{
  "n_layer": 8,
  "d_model": 160,
  "moe_layers": [1, 2, 3, 4, 5, 6, 7],
  "router_score": "sigmoid",
  "init_std_router": 0.0176,
  "optimizer": "muon",
  "lr": 0.0101,
  "seq_len": 256
}
Below are experts of layer 5 (counted from 0) of a mixture-of-experts language model. Rows are named router (the router's row for the expert), gate (a neuron's input weights, with its number), up (a neuron's input weights, with its number) and show model dimensions 0-159. Each number is 50 + 12 x the weight over its row's rms, rounded and kept within 0 to 99.
After each expert's rows: a language model's description of what the expert responds to; "mostly gets" lists some tokens that are sent to it at least half of the time. This comes from a sample of Wikipedia text that the model never trained on.

# expert 7
router:49 43 43 63 41 72 53 36 53 70 43 69 50 59 32 52 69 60 38 64 44 51 25 49 59 37 41 55 59 44 44 59 64 37 70 36 38 57 55 50 39 48 76 47 43 50 36 56 43 30 43 62 54 62 59 39 49 67 52 53 42 58 61 55 45 47 54 69 49 62 37 52 39 45 57 55 49 83 31 63 50 62 35 35 17 51 59 45 54 33 62 32 33 48 54 47 57 32 30 39 49 20 43 41 49 37 55 29 36 56 52 64 45 38 54 51 59 57 39 44 64 65 42 54 51 51 68 46 63 46 46 57 63 30 42 28 39 33 37 32 56 45 49 62 46 57 59 45 51 55 63 42 53 55 51 09 48 39 34 38
gate1:48 57 37 45 39 67 40 53 45 50 36 42 47 48 61 69 58 44 45 36 46 46 36 39 61 27 54 51 64 59 58 37 43 41 84 46 38 52 49 52 57 56 56 28 38 62 47 75 35 44 29 61 49 62 45 48 59 68 78 43 41 51 66 62 64 43 40 40 45 53 35 45 58 33 55 57 50 52 53 60 38 70 26 57 32 44 65 51 70 36 61 36 57 29 54 37 83 45 30 48 38 41 32 38 58 28 62 36 67 41 52 41 67 46 54 43 47 43 50 48 55 55 61 53 43 44 40 51 66 39 33 54 54 41 71 50 69 40 50 33 56 59 19 60 43 64 50 51 44 34 57 68 61 68 62 34 49 56 54 45
up1:62 36 61 47 49 54 38 67 41 55 57 52 61 47 60 47 43 49 39 50 63 62 55 37 58 58 58 44 34 81 53 27 49 34 49 51 55 54 31 57 41 55 43 62 50 53 43 56 50 47 49 67 53 49 68 60 51 27 56 44 57 48 41 62 55 68 33 65 59 55 63 45 49 49 65 38 61 56 47 47 38 67 74 53 41 63 64 53 55 57 27 56 49 59 19 40 68 41 61 50 28 38 52 65 53 54 80 54 36 52 29 47 60 69 55 36 68 46 34 74 54 37 55 65 28 65 53 67 65 33 55 49 34 49 51 62 29 57 37 67 60 51 84 51 43 53 27 44 49 52 66 48 30 48 39 66 56 35 59 58
What it handles: Prepositions and separators. Prepositions and list punctuation introducing places, dates or names, such as in 2000, on aggregate, of the Senate, and semicolons.
mostly gets: "In", " during", " in", "″N", " In", " within"

# expert 27
router:41 35 57 56 52 58 65 47 53 69 22 54 42 50 42 63 58 41 39 54 36 18 52 34 56 38 67 44 57 56 31 58 52 47 57 46 65 42 56 54 38 62 63 45 37 60 30 54 53 68 35 55 35 55 45 59 59 57 85 47 43 41 67 65 37 44 39 60 46 48 37 48 52 34 58 52 26 61 33 69 63 42 24 36 36 40 60 50 70 48 48 45 56 41 52 48 51 38 37 63 48 61 53 46 37 49 55 27 39 53 57 49 36 54 47 63 60 72 57 39 32 42 54 39 46 54 75 72 58 62 30 61 47 53 39 68 48 36 50 40 77 55 42 68 49 52 55 52 53 48 64 57 30 64 43 30 36 28 37 47
gate2:32 45 71 65 48 40 59 57 59 64 10 34 53 61 60 51 57 50 58 53 24 38 49 36 59 43 54 46 53 32 53 59 46 57 43 55 67 44 48 58 45 48 54 38 50 46 38 45 48 57 53 61 64 52 47 62 67 53 46 61 45 58 58 60 39 51 42 34 44 62 26 52 42 41 51 47 39 77 25 61 54 63 36 57 65 38 54 52 55 36 50 75 43 39 57 58 52 39 42 39 50 60 64 44 50 54 44 37 46 59 53 36 54 75 47 52 78 73 62 61 44 70 54 35 30 52 40 49 72 31 43 39 73 52 41 64 54 66 54 40 64 56 57 44 85 66 55 38 73 52 67 50 48 53 51 76 35 61 50 44
up2:24 33 62 46 52 31 51 49 70 58 15 47 47 61 59 50 49 67 50 48 42 39 31 45 41 34 62 27 46 53 52 60 50 57 56 54 77 51 49 41 47 57 37 24 45 54 36 65 44 55 63 53 65 42 48 56 69 66 60 61 63 53 51 51 49 39 46 43 70 48 37 65 39 59 50 31 44 71 51 66 60 63 31 67 60 29 63 43 50 54 47 56 70 34 51 58 39 45 47 41 49 62 58 52 38 65 51 28 38 47 69 37 53 61 61 40 62 44 61 55 40 45 54 23 46 41 45 59 36 48 45 50 63 35 55 62 47 64 55 36 67 57 30 46 82 57 52 47 50 60 76 41 54 29 42 52 36 67 54 28
What it handles: Mid-word stem pieces. Stem fragments within words, often before suffixes like -er, -ing, -ation, such as Pug-ill-us, Sem-in-ary, F-ollow-ed, civil-iz-ations.
mostly gets: " v", " oper", " lead", " build", " found", "ilit"

# expert 63
router:49 50 50 53 42 64 65 46 41 86 42 49 45 68 33 52 42 54 38 57 41 42 35 60 58 45 50 38 40 65 51 54 43 43 77 55 36 54 28 52 40 64 62 24 36 43 50 50 53 40 37 59 56 66 49 26 37 63 40 72 16 48 49 53 35 62 42 55 41 62 51 38 55 48 52 46 62 72 38 60 48 68 36 51 39 53 56 42 52 42 48 39 59 46 53 59 43 47 25 56 48 28 48 60 47 33 48 24 24 61 59 45 54 45 78 46 58 59 44 48 56 66 71 69 39 54 67 47 50 36 48 58 63 33 52 33 25 27 38 49 38 33 44 54 56 52 61 44 48 42 77 46 37 58 38 44 42 47 42 58
gate1:49 47 46 62 38 46 43 54 64 49 42 67 68 62 63 58 50 50 39 45 60 55 35 48 62 82 54 63 38 59 49 63 52 27 70 55 36 61 52 57 66 59 52 25 45 52 67 53 39 55 69 67 38 47 62 39 45 50 54 54 24 47 38 25 42 62 30 39 42 40 51 63 59 32 63 53 52 80 48 49 43 56 42 65 52 51 58 51 72 38 48 36 58 57 54 39 75 52 47 56 34 50 39 59 60 55 62 80 50 57 35 60 52 43 41 48 49 79 49 60 40 65 59 53 36 74 25 70 47 48 53 62 53 55 48 70 44 42 65 43 39 69 55 64 68 54 53 32 58 58 59 57 47 56 68 42 29 42 50 63
up1:31 44 45 53 46 31 47 63 38 41 65 56 66 56 35 58 69 49 42 22 50 36 59 56 37 51 52 67 29 47 56 33 60 37 55 49 59 51 59 57 52 61 48 57 58 13 56 48 49 62 41 61 61 57 59 43 37 52 57 53 31 40 58 28 59 40 50 38 37 51 61 60 71 39 70 26 38 53 57 54 22 24 33 57 57 42 39 59 61 46 45 60 33 44 39 40 36 47 53 52 37 39 59 68 48 39 79 45 53 51 57 66 53 30 41 49 41 53 39 39 42 58 66 52 36 47 26 46 35 69 39 63 48 60 63 66 49 48 53 30 28 46 61 60 67 32 67 34 50 47 49 49 53 52 66 60 29 39 60 52
What it handles: Prepositions and conjunctions. Function words joining noun phrases, such as of, and, in, to, for, by, or, after nouns in running prose.
mostly gets: " and", " &", " or", " through", " for", " from"

# expert 41
router:45 50 40 58 41 65 57 35 57 77 46 51 33 51 35 45 41 54 46 67 39 40 45 69 49 42 34 54 56 39 50 73 54 37 79 41 70 56 31 55 45 44 74 30 47 43 40 54 48 37 50 60 51 59 48 37 35 67 45 73 45 38 55 65 41 33 49 59 48 48 34 55 44 40 47 64 51 60 34 66 59 47 37 26 33 57 62 43 57 43 42 52 24 54 57 45 47 31 13 54 54 25 56 39 54 34 49 30 32 46 59 33 38 31 46 39 43 46 42 16 41 68 58 53 50 47 58 42 43 52 54 43 45 40 46 33 34 38 47 46 45 58 45 50 39 49 66 57 43 59 52 47 46 54 24 30 47 50 40 31
gate0:33 52 43 61 37 43 54 29 42 40 40 41 60 49 52 69 62 53 60 59 64 59 48 57 45 63 51 58 51 41 54 45 43 53 58 34 60 43 40 30 40 52 91 44 49 43 57 54 64 43 50 72 28 57 50 61 49 28 68 54 37 70 44 31 53 68 26 58 63 28 50 47 56 54 44 56 60 52 45 28 50 57 35 61 81 62 59 35 48 38 45 53 71 46 54 59 43 56 51 50 35 50 48 57 47 49 53 49 45 72 58 44 27 42 73 73 70 42 40 55 38 71 46 25 40 64 46 48 56 32 47 36 69 29 61 67 52 47 65 65 59 54 50 40 65 61 33 42 52 68 39 47 64 57 37 48 41 57 49 52
up0:54 48 50 57 34 78 68 42 57 54 52 52 29 67 41 47 52 45 46 59 42 55 50 52 50 58 50 52 49 52 47 38 47 41 61 30 38 59 37 47 28 43 79 43 51 54 51 70 46 25 63 54 34 61 47 76 58 49 64 52 30 41 43 64 54 56 40 69 52 50 26 61 59 65 62 50 68 40 43 28 35 69 39 44 59 55 59 46 70 31 53 39 44 43 55 57 47 43 56 57 54 57 55 40 38 50 44 38 49 61 47 40 49 24 83 67 60 39 45 38 33 61 33 30 47 56 38 49 45 43 42 45 71 26 37 51 60 62 52 70 42 48 28 41 64 63 45 37 57 75 58 39 52 61 27 54 62 52 59 33
What it handles: List separators and conjunctions. Commas, and, or, but, semicolons and table pipes between list items, such as the commas in lists of languages like German, French, Spanish.
mostly gets: " and", "),", " but", " or", "\",", " &"

# expert 3
router:52 84 41 66 37 65 57 28 68 53 55 27 50 60 40 59 56 60 63 72 50 28 36 54 58 73 51 48 39 57 45 47 51 52 61 48 51 33 49 44 27 34 55 24 40 50 46 42 66 42 55 48 40 51 62 56 55 42 60 47 32 23 61 58 50 39 45 82 37 53 24 37 54 46 60 65 33 57 45 67 65 46 43 29 46 50 63 44 73 45 65 53 57 44 35 50 41 42 49 34 34 42 69 43 41 55 61 39 37 59 71 37 43 46 49 55 57 70 36 28 37 57 48 54 47 51 68 50 58 63 59 49 52 38 49 51 46 28 52 42 62 45 63 71 65 47 61 42 56 40 65 38 49 54 49 23 57 49 42 46
gate1:51 61 40 49 44 43 60 63 49 40 56 50 38 79 39 38 44 67 29 40 54 26 66 66 40 67 59 45 46 28 66 46 50 47 51 28 44 36 78 51 45 36 52 27 38 56 44 25 95 58 30 38 61 50 65 46 43 38 56 37 55 38 69 56 60 38 53 71 52 55 33 46 59 39 54 55 55 57 42 55 46 41 28 44 45 51 52 62 66 43 52 50 57 41 40 35 52 51 52 35 51 47 55 37 56 58 65 54 41 43 82 47 54 59 52 67 59 55 34 48 60 62 23 49 47 52 47 51 50 59 45 47 39 45 46 68 41 57 74 57 50 44 62 49 42 51 61 44 50 73 74 47 44 52 26 38 52 55 32 50
up1:67 62 80 56 54 57 48 66 56 66 57 16 50 18 55 49 52 56 67 70 24 40 25 71 42 62 66 47 50 56 44 42 63 43 60 39 54 57 65 55 55 50 69 50 33 56 44 66 54 37 56 43 54 70 64 57 51 35 35 76 30 41 41 47 59 59 49 53 54 61 52 53 37 52 59 48 56 49 53 34 48 53 55 42 38 52 44 38 36 53 63 58 46 48 50 71 58 38 47 49 55 35 49 40 45 36 61 60 62 69 39 39 46 49 50 44 47 52 81 42 53 44 37 78 57 27 49 72 43 34 60 39 55 41 63 41 50 16 43 44 49 60 65 76 55 55 43 49 50 53 56 52 58 37 45 58 40 67 52 58
What it handles: Nationality and place adjectives. Word-final pieces and whole words for nationality and place terms, such as American, Maltese, New York, United States, World, general.
mostly gets: " New", " new", " US", " American", "ternational", " German"

# expert 5
router:09 37 47 54 44 51 46 35 67 67 48 45 48 64 17 69 53 48 40 71 42 37 26 53 53 56 30 50 57 57 51 50 44 50 58 69 48 39 59 42 48 47 55 43 65 50 36 60 41 53 65 61 32 45 67 29 47 55 51 40 13 53 67 72 44 47 61 43 33 35 52 55 27 62 53 50 45 54 39 63 44 61 51 40 55 54 53 58 44 59 53 64 42 44 52 57 36 45 42 59 39 37 52 50 51 30 62 29 54 52 47 33 58 54 57 41 42 62 42 22 47 59 51 58 41 51 57 59 46 51 41 53 43 27 46 37 33 36 53 47 57 59 49 77 37 35 30 51 59 70 72 64 26 53 42 51 45 31 51 40
gate0:42 64 54 68 52 44 42 46 40 60 68 52 46 45 54 49 48 73 61 70 46 32 44 44 37 51 57 56 54 52 55 19 48 09 57 86 48 66 45 40 60 37 55 24 50 57 58 48 72 38 65 60 63 38 58 33 42 35 32 60 25 59 43 54 48 43 60 59 56 57 53 42 40 68 44 25 48 54 64 44 55 65 49 54 26 53 60 29 64 50 54 51 52 51 66 58 48 55 51 42 60 48 46 41 26 34 47 53 60 65 54 36 57 68 47 51 58 51 39 47 42 43 60 44 35 64 48 53 69 42 53 31 54 33 39 49 53 54 57 51 34 49 60 88 54 39 51 45 64 54 54 46 48 61 39 53 66 54 54 77
up0:63 55 55 56 73 39 61 58 69 61 73 32 53 37 43 45 40 68 26 47 63 59 50 41 46 61 62 54 53 59 62 31 22 37 61 58 50 66 62 48 45 35 45 41 73 28 60 26 48 58 28 57 57 29 63 69 68 43 57 51 60 35 55 57 53 49 51 65 45 64 41 49 56 53 45 13 48 54 62 48 51 69 54 40 49 61 33 53 64 30 38 44 49 36 45 60 66 53 25 62 57 58 56 48 46 41 48 53 52 52 43 50 69 56 52 68 47 51 41 59 51 60 33 66 35 40 39 65 58 58 22 59 60 71 35 47 55 64 57 49 50 53 48 63 31 35 58 65 47 47 49 50 50 55 36 49 60 67 68 67
What it handles: N/V/P word fragments. Word-piece fragments containing n, v or p inside names and words, especially "ov" in Slovene, Gromov, Debnath, and initial N or P.
mostly gets: "ov", " p", " mov", " n", "v", " cons"

# expert 8
router:52 51 48 68 33 60 52 56 66 77 55 49 36 54 51 52 58 49 44 61 41 27 53 55 74 46 53 51 62 40 42 62 59 40 65 46 59 42 59 62 42 52 40 39 41 66 33 52 58 53 70 68 12 66 64 45 39 62 56 56 41 36 47 59 51 29 51 43 37 65 42 57 32 62 40 65 48 50 55 58 65 46 23 46 41 56 74 50 47 57 59 53 54 36 38 73 50 24 43 46 43 36 59 44 25 25 54 49 36 44 29 42 32 42 67 53 69 56 53 34 53 59 50 63 58 48 54 64 64 51 31 37 50 36 56 27 37 42 40 46 63 54 41 61 67 54 58 51 43 67 52 44 28 62 54 48 34 27 59 46
gate0:48 54 38 44 54 44 51 52 56 40 32 62 45 67 54 56 41 60 61 56 50 50 50 42 64 45 30 27 40 49 57 50 63 62 53 64 63 44 56 75 50 51 41 56 54 69 47 22 48 44 63 60 49 31 72 62 36 59 60 54 49 46 74 46 57 42 39 29 47 59 58 59 41 49 53 57 46 39 59 48 62 49 16 66 68 66 54 60 52 51 51 73 61 70 37 45 40 44 47 46 37 62 39 61 47 38 61 27 64 31 36 44 55 44 74 36 46 49 45 26 61 38 51 50 28 39 77 59 48 45 41 37 51 37 47 54 65 45 56 50 52 43 47 60 57 78 42 74 44 49 53 26 48 51 20 54 67 35 76 47
up0:55 40 55 34 51 38 33 68 45 39 39 54 54 66 60 59 50 44 30 47 58 61 41 66 50 65 47 38 40 49 34 55 55 33 60 51 57 51 32 53 52 56 62 38 41 51 57 44 36 70 35 61 39 51 56 33 49 61 29 55 56 37 47 40 60 47 52 47 52 34 52 26 68 38 59 58 41 57 56 58 24 59 72 49 63 31 32 52 31 49 42 66 62 71 43 44 48 50 38 49 38 68 40 39 49 51 54 46 37 37 47 50 73 38 42 63 27 50 23 58 43 61 46 46 63 57 65 64 56 61 86 53 40 58 45 79 59 65 46 56 45 53 15 53 47 56 51 53 42 71 47 57 41 68 59 54 46 37 39 23
What it handles: Line-initial S/P pieces. First letter of words starting infobox fields, headings and list items after dashes or newlines, like Publisher, See also, Rep.
mostly gets: " Rep", "==", " rep", " S", " s", " p"

# expert 15
router:32 46 55 58 27 54 54 46 37 63 43 54 33 64 35 67 57 46 38 58 49 39 31 46 50 69 50 68 44 51 40 66 64 63 70 59 64 18 54 63 52 62 63 40 66 68 54 61 44 66 38 55 42 45 41 46 48 56 40 56 49 49 59 80 56 44 58 46 28 50 47 59 42 64 34 54 54 49 56 57 64 57 27 29 52 64 63 66 59 31 57 50 34 49 55 55 49 54 43 48 55 34 69 67 67 45 63 47 37 44 71 25 48 52 58 49 33 76 35 41 50 44 62 70 49 43 59 73 71 56 37 57 35 38 51 49 22 45 34 38 49 53 64 70 35 55 46 57 44 57 54 61 34 58 59 58 47 30 54 52
gate0:56 62 43 65 37 47 55 65 37 55 49 61 49 75 45 70 51 65 59 40 60 41 67 55 41 56 57 59 48 36 35 36 54 51 55 65 50 25 68 52 39 43 49 44 37 68 50 44 51 65 48 63 52 41 76 38 29 69 17 67 55 52 33 75 42 56 61 52 56 30 48 59 54 53 62 54 32 68 52 52 52 48 24 41 48 60 45 49 72 41 61 40 56 32 53 55 16 66 37 48 59 47 55 61 70 67 58 26 40 52 68 66 49 39 69 43 37 37 40 42 47 44 37 48 46 46 47 72 52 59 55 49 36 33 43 43 56 61 54 46 38 51 57 53 61 63 58 57 61 54 57 53 47 52 57 39 73 21 52 60
up0:41 42 46 48 39 46 56 73 31 59 41 63 37 66 56 67 59 81 30 46 56 42 55 50 41 66 73 46 58 43 46 40 62 51 68 58 67 29 65 45 36 62 56 34 37 62 44 49 49 50 36 55 41 46 59 67 47 66 42 65 47 46 45 65 48 74 68 41 43 16 46 45 39 41 64 53 41 54 58 65 56 62 40 58 61 63 41 62 81 39 58 44 54 48 55 50 41 80 51 54 62 59 63 55 67 45 69 36 38 47 71 47 58 53 68 37 50 41 42 34 44 32 45 44 46 55 59 56 61 47 45 66 33 48 40 29 52 49 64 37 40 69 54 56 49 31 54 47 70 70 54 61 44 40 62 43 63 30 59 58
What it handles: Foreign-name consonant pieces. Consonant word pieces inside proper names, often Slavic, Estonian or Germanic, such as Tsah-k-na, Gon-z-ales, Lud-g-er, Hsin-ch-u.
mostly gets: " Mich", " Rich", "sk", " Z", " Nov", " Sh"

# expert 9
router:42 54 35 55 47 55 59 43 61 76 32 52 31 61 27 50 32 61 38 72 45 53 51 66 53 46 26 44 44 41 39 78 47 49 59 31 66 56 26 53 31 40 77 43 53 37 34 66 48 34 43 55 51 66 41 34 46 71 66 55 38 44 38 79 50 42 60 53 46 50 48 46 40 52 46 65 50 61 31 58 64 50 41 32 30 48 50 48 60 30 48 38 51 52 60 44 40 32 35 55 36 21 49 45 53 44 56 31 39 52 45 41 40 31 46 43 49 54 48 24 54 63 58 61 49 33 55 54 60 49 53 42 46 33 54 38 32 45 49 38 55 66 53 48 35 46 58 64 42 54 54 45 44 59 30 21 50 47 40 27
gate0:61 42 47 57 36 51 45 32 49 24 45 46 60 54 66 73 50 37 34 49 61 52 65 68 64 71 51 46 35 25 40 45 51 55 44 54 47 42 66 60 56 49 38 58 66 28 50 56 55 73 69 60 37 41 46 49 47 56 46 49 57 55 40 55 41 54 59 61 64 69 48 33 50 45 62 82 50 71 43 72 69 39 52 62 46 49 45 51 40 40 63 20 44 40 48 38 53 30 57 46 41 46 42 55 58 48 32 31 35 44 55 34 70 63 50 43 57 37 26 21 42 56 69 63 64 45 67 38 40 52 64 36 23 43 65 39 59 42 48 44 50 33 42 61 65 65 48 43 28 62 44 51 35 41 52 48 49 50 58 41
up0:48 48 34 49 31 62 59 31 49 46 35 52 52 63 46 54 62 64 40 67 59 53 61 69 68 70 39 43 44 35 32 49 47 45 58 34 54 67 65 38 46 52 63 58 52 33 69 57 47 43 66 68 49 50 48 43 48 46 56 53 64 63 37 50 28 52 50 48 68 55 32 44 48 39 49 69 57 70 43 71 57 36 47 50 26 51 54 50 40 49 61 34 36 38 52 28 44 41 58 49 34 47 37 64 68 50 26 41 53 49 59 48 40 60 50 41 62 34 29 30 31 69 81 74 62 59 54 44 46 42 60 43 23 44 65 44 50 35 59 34 33 33 48 68 62 69 35 55 43 48 32 58 38 48 33 43 56 48 51 41
What it handles: Clause-joining punctuation. Commas, semicolons, dashes and parentheses, plus conjunctions and relativizers like and, which, but, when, that begin clauses or list items.
mostly gets: "),", ",", " which", " but", " where", "\","

# expert 32
router:27 48 43 57 46 62 58 52 61 71 31 46 43 37 45 54 51 36 57 80 46 28 49 41 62 47 54 57 56 59 45 44 24 64 70 54 50 31 35 57 19 58 70 62 50 69 31 45 62 37 65 42 37 77 46 51 37 48 72 52 47 48 64 67 40 23 26 45 40 54 35 45 38 46 40 51 43 52 28 51 50 57 36 43 57 38 57 69 61 67 52 64 43 53 57 47 52 42 46 67 50 34 43 43 47 46 65 54 42 52 74 51 48 52 47 31 48 56 47 38 50 58 72 82 38 48 66 55 49 54 23 61 52 47 41 47 38 44 54 26 53 56 43 63 46 48 47 57 47 54 70 69 50 54 41 26 54 47 47 47
gate0:54 36 48 67 61 52 74 42 63 50 38 65 45 54 73 61 42 47 68 53 57 45 40 38 62 67 34 49 68 54 62 63 52 58 60 51 75 62 16 63 37 37 70 37 53 57 40 41 37 32 52 43 27 46 43 37 74 51 59 51 44 49 37 51 42 38 46 42 48 61 79 36 50 36 49 50 45 68 26 67 67 50 28 63 47 48 49 50 49 64 34 77 44 55 31 53 49 79 36 51 50 45 68 56 43 45 45 51 40 40 65 73 34 44 52 48 71 55 31 42 39 45 42 41 50 54 40 54 61 63 39 54 68 66 33 61 52 50 49 34 49 60 43 64 50 64 59 57 61 53 53 65 51 47 54 48 42 30 56 62
up0:46 58 52 67 50 68 61 33 32 66 47 61 51 52 64 51 55 42 55 29 44 39 37 61 48 51 58 31 57 47 58 55 53 51 40 55 70 50 38 78 30 77 63 68 36 57 22 38 34 48 54 39 43 49 45 51 72 65 38 25 52 45 45 53 28 54 41 54 61 46 57 56 44 68 80 31 49 43 32 68 31 33 48 60 52 34 63 36 63 65 46 70 63 47 53 33 36 62 47 61 46 57 61 46 48 41 62 59 40 38 50 71 36 51 67 59 66 51 32 28 40 51 56 40 52 57 70 55 45 41 30 63 44 54 36 48 34 72 46 63 65 48 58 44 52 57 60 42 68 38 59 58 51 35 49 46 60 57 42 52
What it handles: Verb stems before endings. Verb or noun stems awaiting suffixes like -ed or -ing, such as play, work, record, report, sign, form.
mostly gets: " play", " work", " record", " film", " sign", "form"

# expert 4
router:42 60 58 58 46 69 54 33 55 75 56 38 50 71 53 62 47 57 71 69 37 32 30 52 73 74 49 69 35 49 55 59 65 42 71 55 64 44 49 49 27 52 59 30 43 54 55 51 51 42 36 48 41 46 47 48 48 56 67 57 46 17 43 40 44 41 39 79 61 58 33 34 49 45 66 70 48 62 40 64 58 48 22 32 39 55 61 39 65 44 53 49 45 52 34 34 41 47 48 35 37 40 61 41 46 60 57 46 38 50 60 48 45 38 65 52 48 61 27 36 43 63 46 59 39 54 65 57 71 55 59 61 54 53 40 36 53 33 36 27 54 44 57 57 85 47 59 57 55 46 60 42 46 54 47 32 43 63 35 44
gate1:54 65 33 66 24 45 45 31 43 71 53 73 57 48 60 43 57 46 61 49 61 50 51 45 69 61 63 33 27 50 70 55 49 46 66 47 46 32 42 47 45 47 35 47 36 62 52 52 55 53 53 58 43 53 17 63 50 54 62 49 49 37 70 48 46 40 38 63 64 36 47 65 48 44 60 60 31 61 40 60 59 47 36 70 39 48 69 26 50 62 54 47 49 44 53 37 55 50 47 48 32 47 35 56 35 47 67 52 28 69 57 42 58 41 51 43 46 61 48 51 45 41 36 59 57 70 55 25 53 46 41 58 60 35 33 53 56 33 48 38 60 51 77 75 78 67 44 49 66 69 58 55 67 44 61 65 26 66 56 39
up1:59 73 69 63 65 47 46 27 31 53 48 49 46 66 47 52 55 59 62 41 37 50 35 38 75 59 54 41 38 42 60 37 73 47 55 55 58 45 57 60 66 65 41 44 44 64 44 41 60 43 44 55 53 63 39 55 37 61 63 45 38 40 59 54 59 20 29 48 45 53 70 55 63 23 45 51 46 56 48 61 38 54 49 69 33 46 49 37 40 61 61 52 57 54 77 49 61 58 60 37 51 60 36 49 47 27 49 32 41 54 55 38 58 36 59 47 62 35 57 54 49 51 16 69 38 54 46 19 47 53 43 53 58 28 46 53 48 65 28 32 53 54 47 63 63 58 56 57 56 54 58 17 53 47 30 36 68 60 64 38
What it handles: Adjective and participle suffixes. Word-final suffixes forming adjectives or participles, such as -ing, -ed, -ic, -ian, -ical, plus nationality words like American, German, British.
mostly gets: "ical", " American", " known", " German", "ious", "ular"

# expert 62
router:53 49 43 73 34 51 66 35 51 59 40 41 44 41 48 60 44 22 39 53 58 18 48 61 66 45 58 54 72 70 41 62 51 29 69 48 43 31 46 67 47 58 50 34 61 52 33 80 42 41 61 59 35 38 61 69 46 45 50 70 37 35 51 57 40 42 40 63 56 62 42 62 42 59 29 63 32 63 48 49 50 53 49 55 41 56 63 49 60 58 39 46 28 50 57 46 35 39 40 61 35 22 62 54 22 38 60 48 47 37 36 37 36 54 64 64 47 67 45 43 47 68 42 56 41 27 65 62 57 64 34 50 46 46 64 50 40 34 53 33 44 42 57 65 45 28 45 52 41 56 65 50 31 37 55 49 49 38 58 42
gate0:68 31 50 34 22 50 50 43 43 54 46 55 43 64 33 39 49 67 45 65 45 53 62 60 49 62 54 56 55 45 58 69 38 57 36 50 43 42 60 45 42 61 27 43 58 46 35 55 48 43 31 43 54 52 35 54 45 55 51 58 63 61 57 59 67 67 44 40 73 60 52 36 51 19 27 40 38 25 78 53 43 47 29 37 39 54 40 53 47 73 46 42 27 58 61 55 51 49 46 53 60 52 51 65 46 48 47 56 30 39 34 59 70 55 53 72 51 49 51 50 32 55 74 51 58 61 34 70 42 41 45 44 36 36 56 45 52 48 54 44 40 58 62 88 72 43 48 50 52 51 38 52 74 55 51 60 49 65 75 29
up0:57 44 42 52 58 71 47 56 49 72 55 46 25 52 43 46 53 38 42 49 44 69 46 46 55 64 68 50 43 36 45 20 49 49 52 38 42 42 64 46 68 60 66 52 46 60 60 55 58 70 58 48 57 34 59 45 24 50 43 30 49 46 51 43 66 40 48 42 35 70 27 44 55 29 46 62 49 59 61 59 49 40 50 47 40 69 54 61 58 56 47 38 54 38 38 48 79 34 23 50 56 35 43 51 72 53 24 49 38 41 51 44 38 52 62 59 45 35 39 66 57 30 60 69 63 83 41 42 45 36 43 50 40 52 48 66 61 59 56 66 52 54 41 25 56 36 54 46 51 59 64 44 52 75 58 54 55 37 15 52
What it handles: W/w pieces and pipes. Letter w or W starting or inside words (Weekly, otherwise, swimming) and pipe separators in wiki tables.
mostly gets: " Sw", " W", "w", " w", " Born", " L"

# expert 25
router:43 40 51 69 39 52 46 35 52 66 69 49 38 56 49 48 57 47 52 60 42 40 46 60 57 65 53 62 60 64 47 58 57 52 77 58 46 20 40 34 51 62 58 34 50 61 35 55 33 49 45 55 45 64 72 45 34 74 44 51 30 51 68 53 45 44 46 64 42 41 46 59 45 47 48 59 39 56 52 54 85 54 43 27 46 54 54 44 64 44 42 29 32 31 63 56 51 31 51 60 32 35 65 52 39 25 61 59 26 63 38 37 51 42 52 60 51 61 57 56 40 54 57 43 51 37 69 46 63 48 40 62 49 44 52 17 41 37 56 24 76 62 60 57 68 30 45 49 43 59 46 71 41 48 34 54 54 48 33 56
gate0:39 47 47 48 45 63 47 49 49 47 42 51 43 51 62 45 62 60 47 46 63 67 43 56 45 41 59 35 45 40 57 31 61 58 49 47 43 47 40 24 40 56 63 35 37 48 33 56 54 38 50 44 57 76 59 56 57 41 38 54 67 23 48 49 31 56 49 61 36 27 31 30 53 44 55 33 36 29 51 85 32 22 45 56 18 63 31 41 56 49 49 45 37 48 46 42 54 63 27 50 38 51 58 59 42 56 69 61 54 67 81 44 52 48 54 17 60 35 53 75 53 73 30 46 60 42 51 41 45 53 47 56 43 41 55 53 54 55 47 49 66 57 56 55 60 45 70 38 41 33 37 62 62 59 44 62 60 44 56 63
up0:40 55 57 54 53 47 43 60 45 54 39 56 60 32 44 46 49 45 66 53 42 76 61 46 43 39 77 48 52 44 63 38 65 23 57 52 62 48 74 45 51 53 44 46 52 19 44 68 50 40 48 63 49 57 28 60 39 38 53 61 47 33 63 68 40 44 67 68 41 67 59 39 56 38 55 60 69 60 66 44 39 45 67 57 40 46 53 37 34 46 51 64 34 33 50 60 52 43 50 47 73 35 64 70 42 65 83 63 33 51 52 44 51 39 48 52 41 52 44 51 63 42 36 48 46 62 25 43 49 60 17 37 54 56 53 53 44 61 46 56 46 63 50 45 12 74 50 48 52 62 44 57 48 61 46 54 51 75 33 65
What it handles: Capitalized word starts. Opening consonant pieces of words, especially capitalized St, F, V, K, Sp, Sc, as in St. Paul, Stadium, Fighter, Stage.
mostly gets: " St", " st", " F", "St", " Wh", " Sc"